Experts of a small language model.
Size: 11 layers, width 512.
Experts: 16 experts in each of 10 layers, 192 SwiGLU neurons an expert, a softmax router.
Training: 538M tokens, 8035 steps.
Below are experts of layer 7 (counted from 0) of a mixture-of-experts language model. Rows are named router (the router's row for the expert), gate (a neuron's input weights, with its number), up (a neuron's input weights, with its number), down (a neuron's output weights, with its number) and show model dimensions 192-255. Each number is 500 + 50 x the weight over its row's rms, rounded and kept within 0 to 999. Numbers have three digits each.
After each expert's rows: "comes before" lists some tokens at least twice as common just after its tokens as in all text; "comes after" lists some tokens at least twice as common just before its tokens as in all text. This comes from a sample of Wikipedia text that the model never trained on. Tokens count by the router's weight.

# expert 6
router:395534494591533482572399527415494466539444441557527519452541464466516499413535534497573448487462409414454513555512453443446557617518467432558538518453535434520500525534559573458449440513520439
gate0:496513553487502535487491447476534472519553551571511477383587504447495639647485493433498477543428483487418462544511455493543531522423488530457469412573459528488466523481561493507461357470449423
up0:450503616512525488487464498520495530519469377437477517544607445470455570600531508482547480501371514483579481549514568506536526444523503495498528458524502477436509514499564465527499552443520523
down0:569502508417463490507524571583489523428513535493481511562442435375477528573541469420490479598514516455533549437491407529572520555447512435553513477501520390507515406504395560434483532494538428
gate1:485536504456520529503525475451460498464556509389513534435606514552596432368482525411476526564447509624465509509487524547503534490536509434476412567522373400544472426507526565483426375546437485
up1:585510554567546443539500568532457489562443425484468571513525464515545579545510482582493514500552547476463525479490539449552523534483496503532482470538510523532502525523499470502598631513567620
down1:456472461438488528586549526477447480553531475493534484422492486471619498554375585469481665486447569558417515576454568531436502596489620478562487520553454509538478535508508445589580442556525551
gate2:560561485535585430486516511526474491442527500502480504491388472524498574518530497446511439564499618469445461596481454541573554519523492511537481463456541455533432515501503437478489482471474507
up2:562460414551558590457519488496434553584490529491408500421490455406456464504482564499465415493361517532553545507485530447500497504389524468563479553475420475575547528372589551465506563548476427
down2:486469539590543515429536438537412483549552435515613512560574515497520457377498535432437493537503490438493498463451505532599489531511523511517570454522559553475504428533519513529501580470482479
gate3:439544549424418418478516429522540449460507502524490499522524518478432586588492471540497490479576522579491497581449594527470428504512436492527505541575494393509522375574497417468524413502473581
up3:491565475410489414499508476540542431509460465536488486518451548492480498559582488502425507504513550495526498559501458569512492486564518413489526517440492460590476423478429444490476492579472540
down3:517471507419418424430505527484585494475461487411456463590415519449388430602586487463507489500465450570481496478456624543513409498443429486463502533534477512507574571481460441574396526526391393
gate4:528544513569449466537510472498528506506437494502559569521438433528491484405359438553456569377499461439479428489463387489480428601592495478371522512490578582416476439565506497447489598506556555
up4:638409455489518542442534532456485456436505467526466498542569461513433539507561543510473480461415452556448529535418548491482554438477510538582491485444520433440470554558475510435478579417454458
down4:524446469474527472540480453582537476476423504541519577514512585567568487526470551506516520480446556531489518475526538492561404464500492529495547486460492554493589523470493402456508510479504589
gate5:551530500626473496485501441535566537437493493479532560525460475493458512515484438583580561448545465490539551490589551554470544435522421482523522505502497529444521513455500477502499523510525554
up5:524454460445611565534515556428491463573595487391419502478505513435472519468501560447491503538463516488555523521474531432470477488464581405424449462576501579479524371600473528505373507476547452
down5:469480454535504455481527451426554475512567527457527519587566485465545450519494481551491535512510530481477624438496549478541485582497575455488461497590536451557480444517522519535476501472507449
gate6:496336424461514506453560596543559542442452503547499539441487526451479532623562425478492475488561621476570540525565513591464537444518502485533433535527501511513448432549475517419549431609535556
up6:489442545506478571446566552490474498533427518508520421485511536443443463500490509506557473473409524474528522555495462478533495476546450486479526546435465501572540487529537437405631518505559461
down6:453466530480513489471577536510540505413504496556464410486519545511396439603569484513549492493503572501608488476565516431422487493495446463473476501536492510442530503504484450426487500545516488
gate7:529509516471420465501505513414456512471510509442511422482520461486406449507537538504511571504511498467427470486475597537614558500506505501453385538529589498466509538468462490587526450406482422
up7:462540444488469574524523495495581528391427580482578547452530562431435414524441373505552483512492530509513379477519540526513552525578491509564505444405519513451548468553461508546464538535562487
down7:451517575557473590531508492513492514413466509363485499449404530568495390506480513536484522539455566576585469578473495444482501568455550453530613598522467515436446567500527550547408599506471462
gate8:525504414474565481517467503461574479513435525437391470594489473511563428473510646557446566561586499479423511572450469441465497475521480500565531539490466419563489552550450500493511490453523488
up8:610535517574550459510421518420494613545495500481573460539451480451616550580495560512538453442483502440550383535477450426505450494545567581597536390500550489500494511548535510369555515490540456
down8:576516479535457473514541533539516446485450489461468508489499523505526494505464511423533448401437463401491464518503516488576482517468534474516563541405459529522509353528506458511445457608537569
gate9:431496498427498480455473499461472468554503536536478540537454463530531543538522557509550628524573565496429534414424562475542465447548441414411474439470524434567485427506460474564609499488460590
up9:601565504410511459446520508498501513510493463576476487551514442549495492452503535485558491496392460478642421509421477522434513498426530591494523488570458558486548561576491495439406465513541514
down9:507448436508545557450508513536541551564485434558472429468470582608511441454524494404506494513476407428473588485506519529474515421497496471556471544527468507490488543420472475538527501594511556
comes before: ",", ".", " |", " and", "–19", ")"
comes after: " in", ",", "–19", "|", " of", " New"

# expert 2
router:558521525483469519548518505446592406577454471572457539490505560408550479480507619581510480513551608467567625459522562401558488559405606499416502505531470555507451517439582437581573560488487525
gate4:436498453515492509457397491491497513555456539474444496507441498459443483443465443520451504524480557455455484535390501495452507523508430501533560491562546551494497593447551589472511432476488535
up4:578462581439473332480575454506517488507429542654542424571542449513566495521556418505412492478462514514471512477409480437462517566413560504444593476445552475484458442516520510525511604571453496
down4:533461523438529472486499564492495449448452509468476570530503565408509471509479547494518582502590523501495541454478454518471572449491474554472516512390552471463438492583507513598478598620477494
gate5:457533463528501513508523556457488494607500397535529495507500440503494603567569471523589433509441543403474462463500557528558499427534537523462494468510462509432527501560436481527476421465545416
up5:484549518508510483459532564554563484543410437447445497501446566518550405464523460542497474560557582533556489506531483534437543436449532510494596500424556543439573490453445555479476449366488398
down5:449529474478521445506540489479416504547567441524572502641467466504479508479671454453396420500475586504475428468562393590555543436476537498467418440534446423446502499464539536553479512407509497
gate6:472475507588465508466501514438496535481528495510566441605506534544442457521489436601495582537466499406557463422554498484494547410477463503478511428568440478488485578554497505496539499345480475
up6:507562444471518425490547441504554477531521504467547538426549466476460485553597476464616475546629524566482502480438532529520535572439489453453534472470488492531502508511512551541482514483499392
down6:526506540520511512483511448508486433530470578529493427394494461469462554510523427498506398572456548582539567599489584560526484510529414513403424461526489460524453507419614546583485518518463467
gate7:547562489476429494492412609493502407482542499493531429489476445482487529495519556496501513518472519415534435522541460600479533541562453470551518504468483479515623491512534548521497439338478485
up7:449555441492445452483511556513486487486588394513517467474500460588465503508511622486482420530486443506543502471460526455448408479477539485449498529529458541493486475533569508459427503502391487
down7:461512524485479457553455542533476528551502402454600472451504535540437464505513509458448453602547526462559396482565592442511485491447614572433517460531558420497504508484525520557475490496527475
gate8:435528409548448437449462518538503460505551413483477507457529541463596663515520520544463468587524536442471567534505475565448477513515479510562512456522377508442537446522467442494510440562427541
up8:450568538561547526495497605539491544476467598511490529481423504563540531438472419499530537536555585477548431607535514498426428524536471466413478477495462422589565553505483482512435485513458340
down8:485458460465489543496463499509477533508589563496460549458491599502559545526476418521418546457463522474493573523527468478495541514435530480501455523455515532477508432416457545460553446546524519
gate9:499498496528428514519548533516506419598385523455525427594563517457492461463486416498501479549510473472498511488486642498519503477495461615480580480520472511494388494379522538502481469533464477
up9:484449558472537598527445448449451581602509486512501574548433589506508438350401526552488516414540425511557508545489496471464436466449425455470556494544368547429539449465492505502450598507482530
down9:513474490541572479523454459473497466532492500445453557564615460482511493452448357622492454459480557548462535514555561548536547476481420502531453490490531381512544541550563454518497471484514523
gate10:524435511484543536560505440376588467441484582519554608474508404512481450481438463591411552480441546520387502460525527547601470476553480472580568464495488552478478556546502436427470512630501568
up10:507487524495509489508501534533506549527577533445477497437515486581488501535477537476400550507476537540482541479526411509507541444455489523529492470487504415507448572509539487491580513557419502
down10:490499469398532538548438530433464555488499480556514456483443511491611574534474501601484441497484554474501440450524400539415443456548517460534557561519536621473448450396488526527509545418542546
gate11:501532521408502466405503528433549470538511512515503495494579402532437491473455520521509435482422473368479501474507449493432521484476496488515570516424556478540391487559594514500489501534491494
up11:518506424499522519576452452508536588477480479464630524544537602541434554549478405493479479498529484483465511472535503460526429539461543431607458433475455503500533521460457487481483438509491557
down11:444498474587390483476629389453518478520522475533461462520497452488553506511474544471539473406423469547518532536441433457484548463513481444585505521510510463579590533426509457530532497563470568
gate12:558471450506553488469439528435488494559490533523568572458537492567477510423650532469411530510419536551499486470456515523459458551441500438519490500481437525413524530362539571466528495502525565
up12:453425551424516388594488506574583532476539526468549500414467489462507524480442449536494436482466590535501539548574491595480484406538494431500481373517511495517488516497478455555515496554570522
down12:395466483569547475582581517476590515495473478559483533496468575543458488505463521619472541462514518538557486474502490494476613406572520471478541459524504542504494507544452422486589592626564540
gate13:643528465442513461440443489560479448442577479510515510404489422612453504500526489549531505484523565454501500416544476565548447445453500586465421478582540501557492494512478370464487538486449442
up13:514498491540525480553551490507533507433467482542417396539394439418435539457491472498573486450599503513576436492470529478447495584527510569521589614505459479586511539435469564421431534456465412
down13:481521418529543366504470549478536510557574528551470414552491445446454485535498428550418527542477479544472477517597514469521433461470436566410458560537456517570465491444367482497577538504493559
comes before: " a", " to", " in", " by", " as", " the"
comes after: " was", " is", " he", " to", " were", " also"

# expert 7
router:490526559538517495422475461579417474494472465450495480535500513530442451516499465454482420489461490513422500473495462467554522537504509520482454376464573538513365530421476441584521472505483602
gate4:511519587500454483456424497489475351496527481464521517558519526456568430459462527489482458508536515492453643465503505460527513402543527476511525537456539498442432447481472568534468496495508588
up4:481509500476476573481508496508540618418528592515560550521494523593554530554484486520459510528447497555548476543541532524601464484516544485480411543561531570530507499538510492452497450499466571
down4:443557549588489499534491600573551539510450479519526469534379351473577524494497445495495572546552442538552455557535436433475614475444461448432555485451573450469496488541419499510393526500510467
gate5:405500480456516525514476433497508505496467507436491499503480478519555505477501496536527519520492364579402429480526541506597495456439544604492534563531494408554590527453473366464461498514439502
up5:529478511563477494496527450503526534509474466640509538521546580504430514509450516473513470472535486536484413467505406430553551565434518538504454553400545401473452477606450467485529525573479468
down5:520652539500483489547413436572493448495561546461557569502530481429468503560549403451515435496523565528499395526444521490595531496480446481402478544629582483501474482582556493502526505534534452
gate6:527516559532540493421572523480551539544505444470424425512480490526408508473506586509550477515535599566488421490406518572448471448437480531551488506518460502485511577529432421508448505495535545
up6:552532500505439524460525561531445447524531484549537559469497465515489570450434582492562504424448464503512481501526540466451577468472546559444527557576483562537561515412571551539548514580511543
down6:516430475567479530572611508506425499530435489510482521510463449502452506505498545558562560513449525536579529508544548471481532539456545535398461486459405493537488524511515492450528456471467491
gate7:512515449561486520578453483509529468484582495575572407552523593587549528513379566563529540573528499461471483504477535501563486540548511453521512464562547515468443544533484450520568476443519527
up7:569421453453460479467543540552541494488459571497512521604519519505387627545508462508512486575493466539538446416460468429509519488545585507517508400510403452492506545557534454520500455449536493
down7:471484532435457508424504527543516518591467454484585547466463552455547528528471406557454582504555532393447395445450406464477448517441483467527543535528601469484473512460458466451497513474478541
gate8:539519466512500445604427445460529431585528550472578522503465494522496548533424506422501476428584578578523512512448503574502502482449457479514539498437609537547464482399545535449595571540575487
up8:421370487523552417524475457540502556534455550482495517461574486583477493535412523487525467517585551463495546481396522490478405489462475489541509453478551481468354453523423508439500520498467474
down8:564516454522522480512496583511577601578496429480467504574450502498443467506550531484437512471465493495521552523448541539535507463513476569520517399419454526489452482503511496453537488516459441
gate9:488463531556517521543533507519480477531443525478517483494501512541454570522443486440496535536490469572520426478444434505413431500477583534499570460509427450565598599459554540530549525478565526
up9:514531525548538508544477635510540485499491459484558526441454505545530485646496526469451419576491551511512429514396492490535414524485609379447544477426466533488499511492512524498460502457484492
down9:465500471466593481492498505425531461565488482492506533481507564455466469586512487555493504486405530497432571494475504603494452562430444518503568446553443537521561457490545515503493467501485600
gate10:533470552486566465471497485474491398475651535547484502569502526485560574496461568410412541519511526453573574471542530538450486474502531508515500442439424541420475444541517427564523478461483534
up10:502519461536514508461519429453525474534414423502578504474489479518492460484459415510600491550511475437503509545449512498501575480454457523586478482503584501522563589421449652411629538569550453
down10:477463571545502419372511446572529470517453500473427556566520489500616429444558507469477460495488438428427507588502473490524458497572501588399473544453513518517498516488529439520633463433532505
gate11:481471447498465372535505531503524541610529487439600558369622506502485444600499418562604420538486438477512487514470551456523429550505510314524417480527494497580548533541540477524511456473548516
up11:407542496487492444516398533604446494353583396469493496508564484527592515414479575444548497515562451426520526432440374485589467465505422425515493464515519449447498480541483459512446456533570531
down11:433514430446489452526464560587611506528481527463575462464464508408477461522501520534460507520429459493538468585508518633483471586374586564513487539483446469473596623507431522426526570458483515
gate12:464428510517545511457507378511535550416477510457558510516555545470509526577420491531557497521568452532470452467503510496520454547538489586520541461446537552463462524451470423505446523476512510
up12:640560556407380533614495485501468510480462467374514485543374544573433564509448519500493485556547558535438451497379486478560502541499502406524495489538462502560353516571511431445472446465459432
down12:417508500448514543509513535428505463473578536387593523401480451535406442599490464432452490563503508495536597443460500622551429506537504533516464396419514494364394493484515499544474469514515431
gate13:500500444519462462423503526547570615434506592549473510460505517388537569550514463441478467528561421497413448555484403506496471447443519460562449490537453543522476502526378550535602395518461491
up13:519474549495539508520528470541537415486543482561524473455431429424494617408461467536555502591474490473508472433483540534513467596511480488505415440433543540494519558447519430540519447470512508
down13:475504524537354418471551572566515494548521405488503547498415430421490471578489587450483501497492435456434397484478446572534581582499539479518567530489609472541542508526542488446470538539489541
comes before: " |", ":", ";", " km", "·", "/"
comes after: " |", "-", ";", ":", " –", " released"

# expert 10
router:525584527433424390498450540578524509491567550414513499607481518501521477493441524458414529470529526490531451543510483534452577541493472540513515475513558363472468602505422486488479467418488380
gate4:487525580471487573427485500530522497549402515507450496480482430536599531503518455570497534543577534425434437485531521490446463534469457423440554550506570522429442502454480597528472563487611490
up4:433502500494404389502500481477479490494514509449543516434506549550563380364439499508473449586381498514523507416458390531609522599445536427560513558468459497470404510499581489440528490408501440
down4:447408527452501528495524425512413466578538495514477468498495540535573513484406532446512542522483510615471417595540458574476577523468565566487451448438514768518403486502492493573546508595521493
gate5:459471584492460460535490530621468503470564530550556529482545569426518420366429527542454443546583498527435421473399491606569512540478439479446420548436489495445534467457503546418500483504469510
up5:449424456449488508537485444534482467509455609440503407482611504507600432418437469486520534567536431493445482556467482505518433454440421572449458448465433571382502473497565488400572504513534502
down5:481429481496557478576461532532575601571531510602463576516467488479417500459482476500514494419462518502543440475502528512542417509527520437497456552496454448450566503539508490563465540483570579
gate6:489444481488504500484513489394562444524498527489512531482418431525531426494421525521505530485516565515505539486506518597474470514393527468514477491506535520500434475566415536439568512545489507
up6:510439463537541544448458431432472496461504503478492522580516547390530558426539399647509592498500527513528509481492475492507526430586393429471537468509510561562554490465429524557473490413415486
down6:534465482531467537451450567628510552410511484528624463580528544472499513417542477524460435543502542542459451471437504574433438538453497472456417468430499411461471572518519506505457489410490478
gate7:430490525548456552534391570558508499447635483433507506489537472457550431508540401451540470573386505450431517401495423526536468522495566423556490523574519508514428516589515444591522558553480386
up7:668522457441465443468473393558447442519507552575420508510390392531418574498438490520528501499628453435512503536461478567554510494502481551579431470623477510531528550479458600424504473540599520
down7:489480493532482505477551530406487466496561468551555510439536508414527587456512550582488545523495533470515487534433546461537500502502560609483528557502568511492529466499517533487528470470495366
gate8:441449409550520486436501533491591557557587488612560579492565580476453493427444511491498458524435439483579489406610398547448470427460547463439578444521500390538510473454521457548495526473586483
up8:508523526517584442479464456477523523500558496547532463456535503501477444546529538476528491489504474592376432594520509490514526449570475437588526434523516523432561514457461475522457552477446544
down8:587447567543328551467477513502494504467568541541569531607549580429500506542517451567514500537458482489498514422572589469468576491590505475447509417523539482463592530493490540501584530394468425
gate9:501506413521445432464397520481505540452552470452488601454458502531526489472612452570487428491479545459560543485440606513577487401458475509513451541497404487530505520470566523558521439483526563
up9:497475503472585421578484531549556460458584552419483543531513497469547479557433509521442469487435587638441415555417475583587488455513424455559461474438421459485495493491481569446474444486646583
down9:546522502466536514508394485541444517515619508450480578429517578523533565566516426506421565551505498424531418560505565483553456452489576529572472468590488446428554481553513516464503564453523402
gate10:535499505363496483483449502453469463540464480522541462534441471490508438518570464482442449462530555338481491597588504437520529506502523419514409522514506485500557533485387534472594574611554514
up10:565558611525470463459518487485525548556545542505475534476437583459484533490396513487425512509617550500483543536438476463470487446516477505492464555505607430512531465536490603415478510471464533
down10:662631466593547453466421487529492533460540445448505561514488615522466376534536543560457439464463436387412432509486414456476505377591432494520516463605498423447491431518561513455447579474490503
gate11:526503578442496435464554446493573505505490633500424491459474483487529535522513579520545517516527535517458587571474531449497485531532547527417463542463474418422471521542536512562484419428572531
up11:530501535445575501482448490451476543352480523596461407467556482501492534472477489495523560471416492533598572482549488510558523529462518485473510465505531471526440482526509549476459491543559550
down11:560464457407501519429512542508501446465520545516525501582549570559520573545461570483466449458455512564445537468360531491475528538483480504438512474482467500425533471453452581486539487465531492
gate12:457468456552572540443483478506559538551491437501513519480460487461509436523639413483440530567506412468494434422576420541413555487506477538450507517550478530516532472601446543542454469410429462
up12:548512493463504521439537539417479402540504508560487459498510499515556478480421436521608540397436479463536580552523452538517609447491567429392519485524471495575460465439500553605593486417603505
down12:442435507472462523531488413460494459502413438490532515543499464417481436544370566543534511465467407526447579485401551489451623549558581457499582457544581449525545529489450587539477527437571521
gate13:520489483545435471458558592582507414505533529520593550499453561534579534523536542465452453459506594513459468538431510506507476528518491498574565478455486473431466445408447508465535475501546480
up13:503479520451441537494493510454465503562478401545518421490568477529446462441572565501513611536501383473562576466481467547440533426498571551551437416463483483551556573502515483469565558445521491
down13:511484423474467423419414528502526455422519531481537483518495535470586549453504499411551474478470587507473493520495555499479423566423417550548413481407505523536442493462498524551520430426491476
comes before: " |", " 2", " age", " were", ")", " 1"
comes after: " |", "|", ")", " age", " population", " were"

# expert 3
router:487453472397556478548474520477469522486541516571468563442589478529498558537435438439517476469463439545538527596621454459524519374514480445490423539467517481470517550507510547434498523467465557
gate4:502431545527548504552553477528463497542500477496460422395658473437489481537530491433514453504542527542477538581480468575506392481506562543500434490494445483478445483513530460558527481554498567
up4:516493609443502464441467445495524395498489477473509502474548445655488379560487523557426439495471528447452513448508533474450507484463520533525427509452479525495508466505467392507460496551559450
down4:480528487476505545473531538522516505493505496512502456613579652583576536542598527509447529551567505479479507542569581501435464490456478548551439505501514576573484567469510415532559506418353487
gate5:508606578498495493559560540437474498513496505504486557512429449510540433469536476546541436462456486468461489476526431454489507539540541473511592504485562444541550612411474487449482577480602481
up5:469523516575558489465479492493530434431605481499373405527551459492501533506466448604545378512581513596484547525413489446465473502479505486565536489512516463464557541420510485459484442457494440
down5:518509479578472559457483507526575520527437553508422540400589444529511468511506462515535431589456514458426419430438436453554489471496499497542442527413457571508506418445460472550518440434621568
gate6:523457482523458446361513506536555503560534549550604533474445506579510544503516521507479504513449529614454467537498531502369510524492517492548527469430536494441519490479496489525512447465457477
up6:434438521443458471496513434551509593606506563510519506512521502501501459465478525399572534484359400471490491488435476492460480485492499465564454374485525537391478550499439455504518584488435381
down6:519478594482564476542408572489428366556430432500492615501428570534508484539550595527501526503488501528534459509511528452527541506522597503505637499513392560494527417446512467433482525480585407
gate7:568518457528542408526459516578514589486429470496454581498404615610483367529460549483513525536592507475516489471495567479461629491577569535408425573465455628580413453468479562482513396469527509
up7:474487522479491597486483565539514512547529545507453491420446504526662472451465470442452526460560444503522450523500476443521565488456523568448522519555479456503458533549632540481498487488526475
down7:528543459475464514499513489576483537549431481541481587522519474539523419528503488456458491630555481573567533473620560466501490466409514547400529532454501512473527439574556548402521534533476582
gate8:471448560540540480464452495498506523586468561555612551439551469533462462496519614606475503522501507471416539498423515533505425503637511533468544536554482509473521475504426588505525540375510476
up8:470425508467475509417490514349518499596407439568540436478514419513446433525493511615364417587512436540491583541488506439402451525565444489488494558507389521468563510554450566487542450438497569
down8:478467518503455510437440522461383479512426566601534489520429436456451462518519569523410464526489460483474545493517481474434520465480437520567470498533492501449495587510465513517548450462476563
gate9:554519406382435489502449546554474509466480611506492474517561542492525458499466431424525562446426407520451488497525481479461544548440550462607397446405482409455572515423548533462474565478531513
up9:509580525569534536563525586496495444483609497512517547519520489440464504530588567589445456424468473520559503530531477569517549517529502557478488589466426510520519470461579552461454495516561613
down9:580467538443425534544531515458532439450488480492477496417493446510452588522429501510482530509462587372480540481482498537465535536438511558553435410504596490516448503576497607576475459551590464
gate10:426566344477555501515499495484532588512464467535596607487470434502497501474375536517493477506463476551513512450445516524511500515557599424507538622459442621447447481527465524533564532506499525
up10:549511483507561458505507445527529510421493475567509539474540522510445450513400492537512511497486350503510567504480483427512513484489496512511635597398503587457535521501493514371552601488568462
down10:451472484463506508494491521517438541520480529456568579600400519590486559452506474507506411432499472464432462521430426487470662515493510470548549498456426470493537540563423530563484491433552515
gate11:457415507517488410494467582436541406548556508511446535515473479591591531562503493531398443462463485474445489446504555497546456488516509420497431486478542525508539394643554512500553469666486502
up11:462450537503405436456565461550475524544523502502524552556563506570501472541550516459451458486384543515449595430536520438443412481457500469515529487475519474498514492480442491524522494438486564
down11:455494477578504451497401498574497528505498479527561554451467415509480413490454458558381451441529551401539517496422496425482589470437426444386562466406450420455460481517462464488455472443545480
gate12:584517551518585439487471477486453480406490441535425558467547584430504514513526496456478484527471469525520519497453549592467523469500470532511528472442578444502429516451489526428542499417610517
up12:457472541581434453577514486543483482558535565547433515536504516521428538464479600532551483492432432491439480435465457377485470509427460411425440453499422456487607494419510479471463604487494426
down12:518519565434462568444509479472481528487530501466400511463528495572516512530513544603553558506434474434485503480449507401567497437516448619404511457458474493524430565437481519475450507543534458
gate13:569427476501473578597546510441478575426425556542528455417444465460543483479451528493662532560552448491466531562488526498522516489515450531571495493466483474526611454614494512482551545453585427
up13:574496417499489550496576539517476459537487477498503483484414406484453532516540505540525446516514558542474497521492528465599519493554483487459554568483512389480434504525542497544467624535497567
down13:522525489589488469516603478473507528446496479504511508555565421637453504469462575443554401494337500456507500490503467486503434504584389594449397565503437464473449542438434467544457441466594477
comes before: "-", "|", "\n", "==", "The", "==="
comes after: "\n", ".", " |", ")", "==", " ="

# expert 11
router:476606441562540549512443489455527559406538472439448469503559451567551441525488509493593564527450470534533474519585441481563518509507494443438491618470481536577565498482472602559479516472565472
gate4:432477515473562552516449473481501508449500505461587612465477474446525429520494585507466437370480471515557529520430556524510460527586476473594561429450417614489440498575444446462435510545466426
up4:528444538515527456492469444467496494481485402441559491472510428499511456593512481527595351517535438549490508453461557485483467600498397521553568404417493570543574461566534550531475610557484490
down4:371512443492549457461503525464486568514441573479399428513591512396506423579436543563439487442560469482499595496510473534509496430542441478526546458553520416532462494465541518600512577510516519
gate5:461514510481552557413436492503550527411525514479495492582648478550515564531570490534553404494531456514517437456556519552540443526377546486486519532488445477491470537502543498488533521516551449
up5:587515543535490498453533430395434460528510525565439501498507576446576532452585495498468607529498418497541555511487538503479406422452545504332420436517492501360486516539562444491470463446561530
down5:479435577518429499499436514543526506430511431539452500486529608473555491496463539486495468456574584462470458504548459561399485579535449480505566561562435507454520603467560452470507611547387422
gate6:430517472494580490374460452541473574438510542473494524524392460455496552507551538392575347438526495469555530528443534469510580491532560538553529521582461473545464437460433491452515481504490505
up6:506448469513439499521578457483510584446519552472552509466533579583469516509525546581407470480384503534501482558471493538479494555525473506475497558476420379518510508503534502462562479530501498
down6:458569443529528528477610531510551518511502394489444428536552504517533541572583412474560465516440515535590453497403557486430494502390544471523462541542495491544532514491475605531471426539519427
gate7:569420498488466542511526542395490466521490424521576533476532400430535453501427454505511490446463451548600556472543504543534506493478495489462426505537535507478507454486422452540476576483474482
up7:487522513563455518536513520542460507463512411513526572509523479605483520501524573485527532527508477459502457420552448545506514487538438439519596480440537502515454493490481563557375519450459423
down7:505562479497530438488544498530519438579431496564554527403482522536471470519518525560466499508511469476428397418506471447587534504535511493467494533525536402536455483589494441477521481471625530
gate8:484526459504500553518576550513494511541497500440513525439576579463403515465439513512485582477568437491443413505423541553442457449565475517469586460478492510392549548464578471459529511474453506
up8:609494451479478482475451390471514510457498589429398447465494548517544538591522465547466530464391508445469504499465518545532577493453525451536542418476492510391500477493389514474559519537507492
down8:394529411495523539501479440478495504484586591496451471430492524479448465498570551436646448470454466470523495537532441548480542521528475443450521512590445431530471456498517507511555483393580491
gate9:507498517597439452506435433510434468482486482520529490478572376477525478506501463471431567505504529513512544498568466508554507587506589514562471539537511444493520566498545474501562536485484570
up9:469487435497518464576543422528488442523515512473455536531388449495582506448505420474512592517575430483469520462497398558457528458509529497518493538631460426535430419609521428467537460481461483
down9:598567478414501520559466464435494445437543517527470417524487417529500604444504498571513501519513443513522588547466487567482447562493581596536505457542491458460413567492558538516538526556503563
gate10:530503462564516458603577461476446554426527495466486578482477477415512555516381524492413532457452466449628475415473422425432433405464570457495527513558491532520463383542412455478504535520484566
up10:511533481411560491561597513455461457586516446457509534516575547499531562510529533486522492497531567534461413593517535474472485619465581379553436592509492444556519475480458537491511429548469526
down10:558534594513472469544425483519467542519486445525512512438510448496424540450504469457536413547507540554527454436477409478438478496457523562519560480478494508435457469467504468457459549566456511
gate11:497470451522512549509511546496532554475460489440558553545549504558526568553507453580519488540511521506483465492485526460469485546437466475471516450599501592498502529481538455382546569428502461
up11:542576494507436526496522496560483465463491607460438511412409476534503516459441399468570477581545525417496505546441491567539544491472473469537506531481541500504485599504463537430584546495413510
down11:585517514516494441528594587578502534516517529505565502516361569621447488433461461529533468488534522535435475448531450514421602472473519532478457519461511490535498469470486536461562551486465516
gate12:384477481417527540522437612547570477493460528437443441483489459533442534519440474535515526521490447520494507516468443590495527419552475563559519497464551473460483532451544489517449481467508453
up12:503553459464529460614473567542512479491558453469580454474526536544533597426492526522525500391568504507471580590467473542512526546496533549458428509530396557506456376566435489462472521579524436
down12:610447552522449482461570406451525508593505443558501508475469457542575622441544505570454514463543513489559528569440481478496526472510525515488516422569524495503529523534545498487548533474543556
gate13:517443455431429578487537441592484429498479490527514578427533569509557541467500508550489572606449608488495509492501450430475490502519556402602571480543493473609520525585544451462456409513468396
up13:464559509429457433517576548585512537429495549424491510508506534539489480545480452435548506492558443499580562439451527517469480463468428480447477548468474496429513485469418579486637512462556502
down13:426500579530556562458548509562563551483458486513404458532427490434577510471540482558433410550491441525457415509456482540596497428524519469543565538479473547444570489558538574495497567524492508
comes before: " of", " the", " he", " it", " they", " to"
comes after: " the", ",", " in", " at", " on", " In"